Experts of a small language model.
Size: 13 layers, width 192, vocabulary 8192, 23.2M parameters.
Experts: 8 experts in each of 12 layers, 320 SwiGLU neurons an expert, 1 pick a token, a softmax router.
Training: 456M tokens, 4360 steps.
Below are experts of layer 7 (counted from 0) of a mixture-of-experts language model. Rows are named gate (a neuron's input weights, with its number), up (a neuron's input weights, with its number) and show model dimensions 0-191. Each number is 200 + 40 x the weight over its row's rms, rounded and kept within 0 to 999.
Before each expert's rows: "gets" lists some tokens that make up at least twice as much of what it gets as of all text. This comes from a sample of Wikipedia text that the model never trained on. Tokens count by the router's weight.

# expert 4
gets: "s", "al", "ing", "er", "ation", "ed"
gate0,271,173,213,275,212,207,199,145,187,182,183,113,269,206,109,208,169,173,198,160,206,203,166,155,194,190,134,236,210,223,165,253,180,246,233,156,142,208,181,171,195,196,257,226,209,224,190,204,199,170,159,243,253,194,222,164,215,167,176,215,228,183,211,176,210,201,127,242,203,174,133,203,121,116,245,293,206,129,187,209,174,140,160,169,217,261,221,175,198,214,233,226,261,194,208,282,190,265,179,271,157,145,266,187,146,227,264,155,168,199,155,227,178,219,215,188,208,271,224,166,200,228,170,176,255,183,230,157,243,203,166,245,178,212,217,196,278,247,227,238,197,222,164,165,225,165,218,299,221,114,239,129,153,232,204,249,264,216,200,197,219,143,260,222,154,166,198,175,246,115,157,191,229,208,201,262,175,233,264,145,267,152,239,254,252,166,186,162,213,198,202,243
up0,137,212,198,150,181,167,260,185,219,240,173,195,177,218,153,155,251,272,263,190,173,289,147,150,178,112,261,203,77,186,149,258,176,162,153,128,208,208,185,188,239,180,190,206,156,194,151,137,156,219,206,161,193,199,222,210,180,163,218,232,212,250,214,172,137,151,184,257,181,167,175,228,214,282,195,189,218,211,279,164,195,182,182,169,327,215,184,133,191,242,157,134,107,179,177,170,206,161,197,241,225,242,159,248,160,179,256,231,200,201,242,212,171,114,187,137,198,122,159,239,166,136,138,273,185,222,203,201,151,178,183,109,262,208,166,159,142,223,222,230,157,187,262,162,239,185,204,182,169,192,229,234,211,259,232,165,256,191,217,177,239,222,169,217,187,211,167,219,188,220,167,268,153,177,148,197,178,227,220,200,194,203,187,235,185,154,187,237,199,168,157,227
gate1,223,122,240,195,211,222,207,164,214,188,231,263,250,159,192,177,204,223,165,146,195,244,232,227,145,216,310,204,193,246,197,216,168,196,181,270,148,266,191,209,205,162,95,265,151,229,176,204,148,185,188,259,233,201,166,254,182,240,226,165,214,147,186,245,194,191,222,170,193,256,203,204,254,143,161,197,170,190,205,239,188,132,283,236,217,186,187,230,176,257,213,152,232,143,114,247,279,188,254,179,208,167,197,162,260,228,168,178,133,170,176,171,210,216,65,228,210,161,194,153,136,246,134,283,275,173,234,200,197,158,199,168,214,223,178,172,164,274,140,243,215,135,238,181,189,177,192,206,237,230,195,208,224,184,250,171,177,222,111,167,194,203,242,224,248,166,216,223,291,164,133,223,153,155,205,222,234,180,216,282,190,218,229,235,239,205,210,230,250,216,197,204
up1,138,232,164,208,259,206,235,252,143,155,227,167,151,190,185,201,208,274,193,274,239,257,285,259,274,188,245,261,140,232,234,231,282,223,179,160,188,152,197,119,185,199,223,220,239,152,153,210,233,139,216,161,239,203,269,196,192,232,172,213,69,224,171,171,204,234,267,207,222,250,189,190,221,231,140,239,142,235,201,207,149,281,267,210,213,215,214,179,215,249,206,257,210,213,250,201,243,189,215,143,233,200,213,146,214,241,114,204,192,231,189,199,128,175,205,190,182,228,228,188,179,102,208,193,201,209,182,225,209,226,212,230,245,231,187,188,204,134,226,120,201,247,280,190,183,231,207,215,233,179,146,216,198,159,143,144,177,218,230,150,190,219,137,191,229,180,173,204,245,134,187,206,224,181,92,161,169,236,144,187,225,196,197,315,187,163,239,166,224,188,209,233

# expert 1
gets: ",", " |", " and", "),", " is", ";"
gate0,204,90,223,202,168,179,178,185,293,194,166,224,191,165,200,209,160,238,219,219,192,259,234,157,201,164,176,240,217,158,265,171,193,207,190,169,281,153,112,189,202,151,274,135,152,203,179,211,129,274,252,210,173,156,290,207,251,149,135,169,259,199,212,257,173,256,148,235,191,335,195,177,227,193,176,187,208,142,122,239,145,180,157,258,217,194,217,216,238,251,151,212,207,213,171,254,221,185,192,236,211,242,183,139,195,225,176,257,248,142,231,202,196,167,172,227,226,204,163,173,141,193,260,166,171,230,209,202,239,177,244,215,210,286,164,177,213,256,170,244,204,153,178,186,194,187,227,160,231,175,257,213,211,206,174,250,175,236,178,258,192,262,227,182,187,232,144,177,154,210,235,184,249,258,167,175,171,235,245,220,178,275,240,301,209,231,239,237,230,200,137,212
up0,226,212,210,177,256,248,166,192,168,211,193,224,199,226,165,190,170,188,244,156,206,233,247,263,230,213,150,249,216,321,185,200,206,191,262,241,238,221,220,194,181,153,224,221,151,240,234,198,230,186,247,234,260,244,211,201,107,199,183,260,177,218,163,241,161,215,163,176,228,219,190,287,161,194,97,257,244,186,154,199,185,152,168,226,169,217,216,203,243,177,159,196,128,234,243,126,171,173,231,122,90,197,242,205,174,190,280,166,166,234,182,197,204,167,150,174,242,240,137,191,152,291,180,230,169,219,206,193,215,201,195,229,145,217,218,247,204,196,241,202,114,209,220,165,181,242,222,185,166,226,240,164,229,199,181,181,247,198,206,286,199,198,119,251,169,183,164,84,249,183,216,147,92,261,232,288,201,200,238,166,210,160,170,194,139,205,231,162,170,196,204,177
gate1,174,231,104,174,201,216,270,214,182,219,300,238,187,173,219,200,153,218,210,213,187,194,134,152,210,176,165,193,238,176,183,216,193,170,207,123,185,188,122,267,137,158,284,245,243,235,240,212,170,196,181,191,182,255,232,168,139,227,185,190,147,205,172,233,202,214,233,195,192,192,197,278,143,178,205,187,237,173,109,303,180,208,191,289,172,211,201,219,220,197,201,172,241,239,229,224,183,217,291,209,154,216,248,205,238,250,185,253,158,215,135,154,206,109,244,230,229,202,181,230,188,250,234,188,152,266,307,75,146,174,232,214,283,206,247,188,175,216,212,218,235,168,219,204,237,169,197,186,155,109,209,234,249,190,152,195,218,234,166,153,184,181,193,211,240,220,190,225,185,224,184,278,247,176,137,252,211,225,155,207,265,193,206,243,237,161,201,174,152,159,251,210
up1,113,214,131,187,213,194,277,243,122,171,245,223,161,160,195,143,174,196,252,237,220,210,202,176,219,144,192,201,178,184,179,224,206,205,216,164,176,185,118,277,162,172,279,198,248,250,226,228,190,164,132,185,185,282,180,170,157,202,192,240,203,204,257,242,238,195,161,144,153,149,216,254,187,176,221,224,272,192,103,280,163,206,198,225,170,258,226,219,224,181,217,227,178,230,238,245,194,198,238,209,138,175,212,218,234,241,181,202,176,193,162,141,168,97,184,188,220,187,230,253,140,237,191,180,160,235,236,110,141,151,246,221,259,218,255,211,179,253,187,186,250,153,182,180,236,216,178,216,136,105,251,185,267,182,111,190,207,214,130,152,229,179,189,190,176,204,217,195,147,203,201,247,236,163,223,239,211,225,125,230,261,133,182,193,236,221,136,175,145,181,275,213

# expert 3
gets: " in", " the", " of", " to", " at", " his"
gate0,136,108,151,219,223,199,253,184,182,207,195,253,240,209,240,254,125,154,209,207,232,177,157,115,188,190,157,227,237,163,203,165,178,250,298,173,162,242,182,201,204,220,211,201,172,204,258,199,200,255,229,230,176,210,159,222,144,222,229,136,195,207,260,206,172,224,250,159,184,202,200,197,114,271,202,144,168,203,164,237,179,123,256,187,285,186,185,240,286,144,241,201,174,167,211,148,213,197,210,184,240,161,111,246,129,190,196,222,122,213,196,223,253,220,146,219,145,186,236,187,154,221,228,136,199,161,221,176,246,219,221,191,167,154,223,241,178,192,212,119,202,214,267,171,219,183,121,200,126,147,241,208,164,160,131,249,150,245,149,145,181,151,175,154,201,185,241,246,165,221,170,215,283,224,224,197,208,155,200,274,228,227,174,253,266,137,164,192,168,229,189,170
up0,248,216,221,259,158,245,209,219,245,154,147,181,231,206,184,207,257,127,240,173,231,204,223,187,262,125,228,245,233,190,262,265,215,226,239,218,222,166,238,160,169,205,194,224,196,244,188,195,149,175,247,99,183,182,200,201,175,173,166,174,215,197,164,205,119,148,244,223,150,128,154,247,232,232,258,232,163,155,196,174,256,218,233,172,167,279,170,206,240,162,146,242,167,208,101,185,162,205,172,266,196,259,224,184,179,148,200,222,157,226,225,163,217,220,213,291,222,182,190,108,208,192,146,175,197,274,242,249,187,235,143,149,253,183,156,192,184,202,277,186,142,227,178,209,241,285,216,271,155,174,177,225,195,217,258,241,84,164,229,246,258,200,191,228,206,238,199,221,226,185,235,194,194,225,174,113,215,265,240,213,217,133,253,175,197,247,155,232,190,212,164,237
gate1,141,142,167,264,142,171,174,182,249,243,241,96,269,175,189,195,192,213,115,177,172,195,251,217,217,238,168,232,172,249,202,137,207,187,185,262,251,193,255,175,128,177,184,212,209,148,132,192,222,221,249,226,224,208,158,220,227,250,214,197,190,163,125,162,158,192,149,153,284,165,276,215,180,255,256,259,178,244,130,228,277,129,177,220,171,238,189,132,211,248,258,165,230,185,161,320,205,174,268,173,177,173,166,177,179,216,162,180,190,198,219,163,136,232,221,178,163,205,208,186,248,229,236,257,190,187,181,139,244,190,247,209,189,227,222,233,193,140,131,217,227,245,183,197,223,207,157,189,230,236,218,193,227,185,179,175,170,202,165,261,186,249,168,154,192,170,234,206,136,214,271,223,273,226,271,157,246,202,162,183,217,197,274,232,160,115,247,243,210,222,194,170
up1,131,247,247,171,172,189,218,175,146,135,169,244,220,142,201,196,187,158,229,192,164,144,208,190,184,124,241,206,119,198,125,247,161,154,135,140,170,209,86,278,140,245,215,112,238,192,204,198,292,113,214,240,278,222,196,235,156,286,246,202,181,271,248,201,205,164,201,234,147,176,215,177,184,249,186,113,213,231,149,169,127,230,267,168,220,237,225,224,248,219,247,251,137,266,162,217,202,233,214,196,201,184,203,157,147,289,192,196,236,169,189,256,228,172,165,258,175,203,224,231,177,203,245,151,241,214,212,204,189,250,184,237,187,151,228,193,239,182,185,192,231,238,213,213,233,253,223,280,166,197,140,239,127,233,234,229,223,247,142,186,194,173,172,219,239,187,248,139,188,248,196,197,189,255,191,201,215,251,242,211,239,231,158,202,171,215,224,193,207,175,182,207

# expert 6
gets: " to", " a", " he", " of", "ly", " for"
gate0,231,259,155,185,241,197,189,229,163,182,190,215,200,173,222,254,240,225,189,120,257,228,185,300,221,153,270,184,222,196,164,287,142,165,237,192,262,165,191,193,147,140,175,170,239,176,206,225,230,273,167,150,195,182,189,149,141,161,182,158,170,175,216,215,228,218,181,135,177,204,146,203,234,263,219,216,147,221,60,211,198,136,284,261,221,202,165,203,263,252,160,232,140,211,270,214,185,153,197,226,197,123,119,174,220,178,198,190,238,179,171,218,181,205,222,196,204,223,176,278,222,198,164,184,151,250,147,224,188,229,202,256,170,242,189,141,271,217,233,226,236,221,152,283,235,223,164,245,113,204,184,251,183,192,153,211,231,228,224,192,164,223,196,201,242,115,234,218,195,188,224,206,165,236,182,257,244,192,178,179,138,180,174,118,193,200,104,177,206,183,146,217
up0,157,180,229,166,188,198,183,222,190,211,217,211,217,185,257,188,225,244,158,162,162,214,147,203,170,199,224,110,145,184,282,268,127,145,163,190,227,239,145,201,168,185,180,197,184,241,209,239,225,263,153,188,170,242,192,254,128,211,233,204,162,179,185,228,198,189,254,161,189,228,194,245,151,230,200,156,147,180,115,167,218,119,98,305,153,207,209,181,223,212,188,151,205,243,217,266,239,229,254,137,147,196,119,184,87,203,138,278,217,192,168,188,184,192,129,161,188,199,169,220,216,228,244,229,153,220,160,232,144,185,177,295,224,242,206,149,158,230,165,178,168,221,192,251,239,147,136,121,199,208,167,208,203,180,207,209,249,146,226,203,154,225,202,209,192,209,158,249,280,256,238,197,187,259,245,214,260,191,170,199,249,239,237,203,218,253,169,191,218,188,152,274
gate1,239,199,198,199,251,234,158,209,257,203,208,227,215,150,190,164,267,169,112,172,224,213,206,260,207,175,196,243,258,196,131,161,182,236,242,216,225,149,132,154,150,161,231,203,254,195,207,237,210,153,153,197,125,221,270,244,252,149,212,204,121,132,225,189,225,220,214,144,248,204,192,169,236,290,178,233,257,160,280,185,218,211,170,154,262,206,178,156,215,203,274,157,247,149,253,238,247,221,213,201,182,276,207,202,206,120,173,195,209,224,210,152,198,231,179,178,109,210,136,173,233,185,168,172,225,146,178,292,201,123,238,146,202,242,253,256,172,272,185,180,240,141,198,154,175,184,167,243,280,170,246,195,171,155,108,248,182,184,193,174,170,199,245,187,196,166,187,213,200,182,167,181,169,186,206,219,211,196,147,222,175,137,246,243,264,204,144,197,210,274,164,146
up1,250,137,238,167,207,237,201,220,174,215,144,141,154,159,191,157,229,190,270,176,187,308,240,238,209,190,234,157,240,158,183,205,207,216,215,199,200,195,215,215,181,172,168,245,263,190,187,164,184,257,251,135,216,210,269,224,195,177,158,182,150,163,218,193,258,241,141,196,181,146,199,147,220,231,289,187,241,208,200,142,167,261,265,164,193,156,224,125,223,210,183,194,172,182,169,174,138,176,162,131,246,246,240,79,193,141,192,167,231,163,217,234,187,224,131,202,149,294,236,237,218,94,189,162,234,186,204,139,126,169,225,253,160,175,181,203,173,165,233,237,229,184,139,214,204,249,171,214,227,191,231,170,192,171,146,236,153,234,258,119,171,247,234,158,191,234,191,252,259,192,135,183,219,198,231,193,211,258,130,224,200,256,191,211,265,212,216,281,192,248,178,206

# expert 5
gets: "\n", ".", ")", " (", " \"", "\""
gate0,177,228,194,210,250,240,291,222,215,134,156,162,221,203,205,263,237,162,241,203,186,119,251,230,196,183,209,101,183,200,255,206,251,235,158,193,248,230,213,245,200,156,253,237,232,167,257,229,218,119,186,228,183,190,137,206,180,171,224,169,195,136,224,227,202,268,156,230,213,215,220,133,251,155,184,207,166,269,141,147,230,259,263,156,164,164,180,238,103,274,71,198,200,177,182,231,200,208,245,196,170,224,194,195,160,165,178,232,173,179,252,254,216,253,150,196,269,205,232,186,192,183,199,202,254,204,241,178,226,261,188,114,186,195,250,201,301,225,225,209,201,300,218,210,181,150,253,183,244,210,191,163,209,202,203,217,274,255,149,173,222,203,189,154,212,132,151,165,199,200,189,222,156,284,157,207,196,204,236,174,120,211,193,202,222,140,188,245,169,199,238,172
up0,176,238,218,187,220,157,205,231,235,204,169,231,208,187,165,243,195,140,266,221,158,160,197,229,144,169,238,138,135,278,162,214,186,232,214,192,162,192,167,251,121,205,196,171,164,101,224,259,249,113,171,248,238,178,259,189,210,167,200,159,233,218,193,233,237,83,287,185,230,173,192,225,195,115,211,194,211,194,228,148,218,154,165,156,181,218,247,242,197,184,190,229,285,159,174,217,192,205,210,173,256,196,240,151,203,193,197,252,230,148,117,236,240,245,240,212,142,250,240,237,165,247,182,175,172,206,207,199,264,234,240,185,279,257,278,198,198,207,109,224,240,229,200,269,216,214,138,250,174,235,168,210,219,204,157,252,221,274,224,162,214,192,209,200,217,224,180,197,101,218,231,163,170,279,188,193,137,167,195,198,228,227,130,187,146,193,249,200,160,171,189,276
gate1,227,171,194,208,226,180,163,229,239,193,173,193,186,164,166,177,146,161,139,188,181,139,188,219,251,202,138,256,166,216,231,136,195,209,117,214,219,142,221,209,216,188,158,229,150,240,175,187,246,201,188,190,181,177,162,176,299,196,247,291,199,180,146,137,213,166,195,174,195,251,185,168,238,147,153,125,181,153,131,228,236,185,151,192,159,126,189,138,183,194,163,219,229,252,179,224,232,170,231,159,247,200,112,221,260,218,158,182,182,145,190,221,199,122,195,267,163,97,213,139,252,163,144,176,223,250,169,244,217,160,170,192,230,247,236,143,166,186,78,196,186,211,153,232,162,283,203,156,207,169,253,182,207,182,220,162,141,175,197,127,229,198,173,155,151,169,289,131,180,194,225,220,128,239,206,236,244,222,179,195,203,257,236,168,209,188,157,271,168,170,206,198
up1,190,151,204,221,190,222,163,182,199,146,183,187,158,203,223,186,243,205,186,176,150,122,250,273,202,245,191,243,190,238,204,171,226,290,288,243,190,95,254,245,218,179,195,180,194,219,177,184,243,160,87,215,188,218,177,172,107,202,252,270,242,173,189,141,218,172,89,191,216,183,212,170,284,251,216,170,246,214,159,198,237,188,269,217,263,180,168,181,194,177,179,195,172,232,280,227,151,227,299,228,197,182,125,226,275,188,225,172,237,161,208,226,157,191,221,180,209,184,261,205,237,193,145,173,234,222,211,246,174,171,178,227,88,218,179,87,185,195,212,145,196,190,186,222,171,244,166,253,210,205,183,167,195,173,217,178,169,283,187,152,210,181,233,258,218,241,208,217,221,117,201,197,152,239,221,194,204,271,132,190,174,208,152,159,171,212,222,211,221,157,262,200

# expert 0
gets: "1", "0", "9", "2", "8", "3"
gate0,128,195,211,208,202,159,231,199,206,242,177,156,123,245,122,167,283,263,151,179,232,219,222,193,206,248,189,201,214,138,187,160,212,181,220,186,243,204,188,197,231,143,175,223,221,218,186,283,247,152,199,243,153,218,160,174,274,211,196,209,237,232,136,184,240,245,211,207,210,289,174,139,193,258,196,211,211,230,134,263,231,183,200,166,262,222,171,254,159,268,168,208,170,170,213,185,245,238,174,177,287,194,155,218,174,195,149,174,247,221,173,160,162,134,173,133,216,253,247,178,257,207,174,150,173,190,124,219,206,236,85,204,231,282,194,115,147,191,215,194,195,133,173,155,188,171,188,251,269,183,166,242,183,183,114,235,126,275,162,174,219,171,154,249,151,206,249,244,192,221,176,212,153,158,263,202,257,218,200,185,216,215,177,165,253,131,204,151,225,213,182,189
up0,163,113,222,191,190,91,177,151,201,201,209,233,212,197,213,219,213,226,203,200,232,241,152,234,201,215,173,160,175,130,337,211,194,223,205,150,230,153,173,221,207,211,150,227,243,232,195,320,229,201,175,195,188,184,216,188,247,206,244,210,173,183,174,215,250,158,172,140,153,198,258,192,221,192,182,250,248,215,198,150,243,185,178,181,227,211,240,169,147,185,141,217,187,212,228,198,257,260,203,194,179,177,216,230,158,194,238,138,266,192,209,209,111,112,199,237,220,256,235,226,258,212,186,203,126,178,166,293,156,165,187,175,165,252,244,182,144,174,189,227,197,111,214,151,234,114,160,189,275,209,232,222,240,173,193,210,233,173,143,211,293,156,202,192,193,194,173,216,186,150,171,157,180,196,183,259,273,216,256,208,261,249,195,114,199,265,217,143,125,191,148,234
gate1,208,171,171,192,164,190,191,271,166,182,218,181,239,216,200,168,144,217,103,169,258,223,189,183,248,272,219,208,174,219,188,203,210,236,174,251,167,246,222,164,218,156,165,240,256,157,118,206,190,151,212,212,119,193,212,209,183,65,211,187,173,246,178,205,195,185,215,139,236,196,143,208,156,160,211,182,195,232,205,167,94,210,201,166,231,258,214,244,177,102,173,202,234,262,243,131,225,193,180,240,231,203,156,267,281,184,160,211,196,218,221,193,184,223,208,191,168,215,142,140,136,227,149,202,153,168,193,171,136,162,167,146,151,236,201,161,227,235,223,188,257,259,215,232,279,142,176,234,248,197,201,199,108,218,250,193,138,213,262,223,229,240,154,175,172,203,179,147,180,259,143,163,199,179,262,225,206,230,231,267,234,195,209,154,297,206,198,185,119,148,200,156
up1,188,270,223,222,212,183,199,165,189,140,111,236,138,198,200,198,261,232,183,228,174,201,221,176,146,188,194,201,192,181,232,197,208,189,246,166,175,148,134,186,194,178,137,285,227,247,195,158,220,171,168,168,179,161,221,231,178,283,146,248,146,143,200,219,145,210,209,196,230,285,227,225,175,207,219,266,180,237,255,178,155,263,164,212,171,176,168,265,195,180,212,190,292,181,242,150,205,205,157,251,248,223,133,152,240,134,225,222,211,153,201,238,234,128,212,163,231,219,188,230,124,159,181,202,199,219,190,261,221,159,194,146,183,197,239,224,207,190,221,255,185,186,220,116,237,224,208,134,196,135,144,135,221,122,191,161,319,243,193,234,186,245,204,201,177,155,305,242,230,154,259,269,181,162,169,212,175,204,243,146,262,229,179,159,189,205,221,232,166,164,121,238

# expert 2
gets: "-", "|", ":", " |", "°", " /"
gate0,144,213,156,248,187,192,224,230,174,246,187,153,149,184,225,217,201,289,270,225,213,112,160,220,229,200,149,143,176,241,173,165,186,205,237,206,252,237,217,274,191,270,152,130,152,202,248,198,155,105,239,233,243,246,143,122,195,274,213,184,174,196,244,234,192,232,112,209,150,203,223,170,214,260,258,218,253,205,175,143,156,193,234,200,222,246,195,192,184,201,256,225,190,184,292,165,207,215,216,237,219,206,148,192,215,130,226,189,178,226,304,155,223,213,211,248,235,160,212,222,185,188,210,156,153,208,220,213,181,180,229,247,138,149,203,143,231,240,168,246,191,191,193,213,183,137,248,161,148,175,216,235,139,122,169,167,229,212,234,267,242,148,200,196,96,164,173,234,248,196,227,221,261,175,202,207,191,213,262,145,234,189,245,255,306,225,166,187,195,236,177,179
up0,211,248,174,185,135,271,193,203,160,230,166,155,246,221,245,223,222,200,254,223,190,165,159,222,198,194,244,170,197,200,134,193,204,210,270,258,201,216,256,197,202,273,260,188,184,155,248,235,214,247,181,187,249,216,205,193,219,193,261,147,184,231,235,257,219,218,151,192,154,216,201,279,238,207,261,148,194,174,228,207,180,175,212,221,239,251,178,223,191,213,294,264,225,236,254,148,105,226,218,225,179,172,164,168,232,243,142,197,213,243,230,156,207,244,122,185,229,234,220,150,136,132,235,194,202,178,139,198,209,208,233,221,233,142,241,116,262,216,180,259,183,174,228,101,166,265,223,156,128,198,137,214,114,144,220,155,280,148,211,284,207,175,192,213,139,141,216,197,221,228,205,245,168,266,199,138,219,256,171,271,203,166,248,230,213,226,182,224,162,223,171,248
gate1,193,144,206,155,172,193,193,190,172,220,266,204,195,207,233,247,238,231,227,99,239,193,170,168,175,231,200,155,188,252,238,141,201,192,115,193,291,245,175,178,217,175,223,271,223,277,228,214,184,156,230,149,220,168,201,208,234,183,228,93,205,189,254,154,254,236,156,177,188,176,216,243,218,141,195,188,189,160,161,236,205,146,152,114,228,192,228,194,231,211,236,183,134,237,200,216,215,202,149,159,191,269,267,292,232,151,233,194,203,172,218,168,179,293,246,200,221,179,157,199,144,239,286,249,97,232,168,238,251,149,144,220,203,209,154,167,196,183,255,163,275,195,192,145,168,244,235,151,175,205,264,166,165,165,249,245,202,198,203,288,169,183,220,259,160,162,142,237,244,248,209,211,235,190,228,164,194,174,249,173,184,294,186,158,230,202,151,203,168,189,185,192
up1,210,177,196,218,120,149,166,224,159,186,249,155,182,192,157,167,181,146,292,125,238,259,139,212,128,248,230,214,195,211,163,144,181,194,230,188,236,255,141,162,207,156,165,176,202,251,246,151,213,234,259,188,259,156,211,259,221,208,223,193,264,212,269,301,231,195,214,166,153,243,196,179,278,217,233,210,214,133,241,206,163,201,172,160,298,197,259,198,246,199,220,294,212,230,192,206,189,207,245,208,279,206,161,216,214,163,181,222,140,195,203,180,175,230,186,182,192,282,174,240,240,171,163,207,191,204,249,294,233,167,172,266,174,224,189,214,270,276,205,218,193,173,239,176,166,212,227,159,182,228,169,233,150,234,185,222,278,185,173,199,219,146,186,275,259,191,180,184,143,260,234,234,218,156,229,131,201,159,203,141,273,227,216,163,218,242,156,218,169,178,255,266